{"hidden_size": 160, "hidden_act": "cubed_relu", "n_empty_slots": 48, "norm": "rmsnorm", "norm_eps": 1e-06, "tie_word_embeddings": false, "optimizer": "adamw", "learning_rate": 0.00432, "beta1": 0.95, "dataset": "wikipedia_en"}
Below are experts of layer 3 (counted from 0) of a mixture-of-experts language model. Rows are named router (the router's row for the expert), down (a neuron's output weights, with its number) and show model dimensions 0-159. Each number is 500 + 25 x the weight over its row's rms, rounded and kept within 0 to 999. Numbers have three digits each.
After each expert's rows: a language model's description of what the expert responds to. This comes from a sample of Wikipedia text that the model never trained on.

# expert 25
router:481452469492484459543466502501497546520524480438531501502531505503495456460477499491471494523509525509493477456491458498527519457520474457519495473527521520456507477489494499525485483525514486494544528542550487524508536471466516510497490496483512527453525519504466532458492442492527497474515482483463504470528464503466519519489479475458478503522519517481523484474495475502463486508465524501493538476475504518482475460485503485538503544507527451517509504502495501484524519524479487
down0:491507502451521510498503501535461517497480483482493531502482499516536513469492526495495488489538421486515512560531479529494513510506490497502486514495459540478432484492478467475479469492466468527484499476516482528505468485497478454479512530502520509514455477506482492520454507482449526482501494498525477506539515537520513558484456475487501513509549511486520477485487496509526470501525503483466524482472491551491470563505476467462529496490508463462509554509493496501503487482490512
Word-start prefixes. Early pieces of Latinate words after re-, ex-, pro- or at a word start, such as f, un, def, Sac'red', re'un'ited.

# expert 14
router:509528491512540526526512503538503476479476486497498529510463507527501494530507530523513510511485526507540513479528488467505516502541453517530479513456537481520516493501468495543469454453475497491478519545487462461518528484515502513472495478442505517450466511525516505487526525496465470503467479484486507499559503454504496527470482447479541482474469475485535492518527478511481502506500470549540495496508505506468441483522462497496520495504490532481470480491500515509538492513472549
down0:486502556528508531511472499492522523504503500457495511542506489503498554470518497485464487542499529534520508459502463509533514493525481430467518467496454497495475476512519504510442518488490497463498503511488484516499492518506512541526556493499482536494528496464506483505523524558537483498484508508419466468471502497491510491507523472521522461493504493508511497486526499508497513496469492470529479499555498497429519540487514501513472494478474478540494472465526499486452521490488517
Word-continuation pieces, D-words. Second pieces completing words, as in fle-w, hund-red-s, ninet-e-enth, plus table punctuation like decimal points and score dashes, and D-initial tokens.

# expert 12
router:483459489522498532533544507497522512544522501449507522503502498500501502479477502483505525478482514510531532511552449531537528495506520495457483443523522485478538536470502533511501487513460494488478445501477505508543523511519467543521463549487525509538493508483519544484473486501508490458522465513497521468460478459521513511487485497477481475523487458535505489488530485502503503511530476511499537465506467540494485512518461458499514470509543479466507486444488483494514508525471476
down0:470489511562527517563453493477517509493535474482496508521486475537479557507466524494492487504491509514485507534468516524550508492533538501478512487515484495471509527483505447512524507476514507515489490516492529512539470499489498480468526463520470476511509457479480504492559505564486453493462464540475478482493492529511514508489502535497432519455501527506512470457483487499475531491513517496484525541495507502485551498475523498519436520524501469502519505488490464508506498506506509
Word-initial prefix pieces. Opening word pieces such as sp, comp, disc, app, imp, exp starting longer words, plus "Label" in discography infobox lines.

# expert 44
router:479484467475527511526516484530558540526521526476511493483489549532533505524479523523507462530506522489538490511527491454518549502518486517508481491481481445467525476494472469507494462503501486473479537504468471481516525506507476513472486496517509505525469514543471512457514489467491506490482514493449510488533507506486522469457468449460540493466494487519540491523494505526496500533534470533540451504495507507465528510486475511465515458511535503521475467503515493506513507528444471
down0:521491499486474526514437531475480480491478500480504465503484504513539495489467515522466509521517466489432521540544553498490508535500482477465493551520520480529441523502504465539522497491508480512522448491478528470510472504530495528451495493535467514508490529469493491500519496506452483469497518553457496477543500477495476487556476498473508518526468491511459490517529489493496544472471504485499520542514498491469502518506520490490540500499497513488504538502517449511477474497498531
Latinate word middles. Middle pieces of formal or institutional words, such as per-mit-ted, conv-ince, cab-inet, redem-ption, obser-ver, plus stems like Court, Force, journal.

# expert 36
router:489520525471490509508545489522458467489490515527499498479548512503520499536520511490505485473525514471543513504527486483519497474474456488504479485490495512519540492514482502479530500511479543514469473535502461516458500486487495505496494515522498556502501501534507518527486533522513492557486475547535483503493532504506511532495538517530489576489556526516515489461494523510498538529453515522486528529553514456469512458532472461495519517507494490517531487528455519462480531509469466
down0:444503444518476535486508483517543535509477494528480488497531513518529503492482524481489509457507523520501521505495505501528514513526534499504535492524526484537505480492509512537517480500514514479512512542513495528493494493437507527472468499493480498488501431475508527537503517520483530529444525505462513526491444478555469486541482511501472462522487506538461485493528451535504501505473544495511515517522553498500490495521545459461489497549477463469506489512503495487465501515528501
Heading-word completions. Second pieces of words starting section headings or paragraphs, such as Co-aching career, Lay-ering, R-elease, L-ater, plus career and degree words.

# expert 15
router:492485456474516467516478504544549532495477491473501521538525492492489465480481486518531482487516502539497535462504487494525522526436506453485475477530552478512511529464485503516467475481463463483464517516544508543509510477494524473445491494435486499493480528475502486525499474485497493513512475474473480469526526548545466550500518490509497526530475493481574494479505483461479470499518498492493503498488502506507520518491463472500517488496511481520507478450498475510507500497542479
down0:509492502486516530512460479495533501479480471491490474509487525476518511516548515491519471494542488510519495513522483481480487468486520507488522455497489499578512503516504539510493468502502513487524505531494500510544508490518522522507495513492524502512483499444483512485507478498482549513468487484487490525518503504515418536483493564527484516449503510519456543517490502494487502554530504493455467526531481517498521473536498473458524519546529445503498429523508499508516541537503521
Word-initial fragments. Opening pieces of words and short particles such as ind, cor, sur, out, off, up, and infobox "Location" field labels.

# expert 60
router:462526487502485514519500519526519554467492500460504493498483558507498495537495512487485499513472519523509529521526512477521447496442478495501460494509469487509523499474464485458530513511488516476500527535533490518489478450489489466454509462480475524464479499504541474498512539468471539500480482505468561458497548474522543471528479465498478538505519485492506516503477478522516512513530572509494515511500481543484494520499493469455502482498497543510484468501507509531522522476493468
down0:461508525497525522482540511451515481510498476466513518503463490484523538491482537523498530466532508530554511490515465456531530474486499542504486504510450473489519500459502504518476489476497521498468503505535465511501515499488498507495511445503492564480461467492497524525484525481542540528545536500504437523536510518498514550517539516487521515502489514465528486516482465500459547510483514488473488498535512548514504468486506504501477496502507452486486479464462526507488531517501474
Months and early modifiers. Month names like March, April, October, words like early, late, few, leading, and "that of" comparisons, plus scattered name pieces.

# expert 48
router:461524434461537489487496496535541536518461494467514478530491531502505517476495509478499489503478521517501478551502473527455487492425459469469475498527511491512472551499491492542494467518499468476456500474523506485500494481525526478506482482497440550473459508514509540485532508497456482510467471497467507464505480518461504480506474491534495513509480491539533514498446529482488481522514489501473488531492455481528512518475470465487524469504514478490497493487482491475476493515524507
down1:512500468508527567537506510470524497482491504483494475533528524507488518529450508521497519479462490500503519529467512493486488499516541515503494503457459511482519483493518505558467484520450452510448553456492561441492511468490489494530494481548480504459503515479501519539511479532518533564487491484481500517503525510489515496490493481505526519498452512526498503498480463454481527501500485509507516481457482482475531496477502512522489484475510479495549482471514503558517472504524501
Clause-opening conjunctions. Subordinating conjunctions and prepositions starting clauses, such as while, when, before, until, since, because, and Bes-ides after a full stop.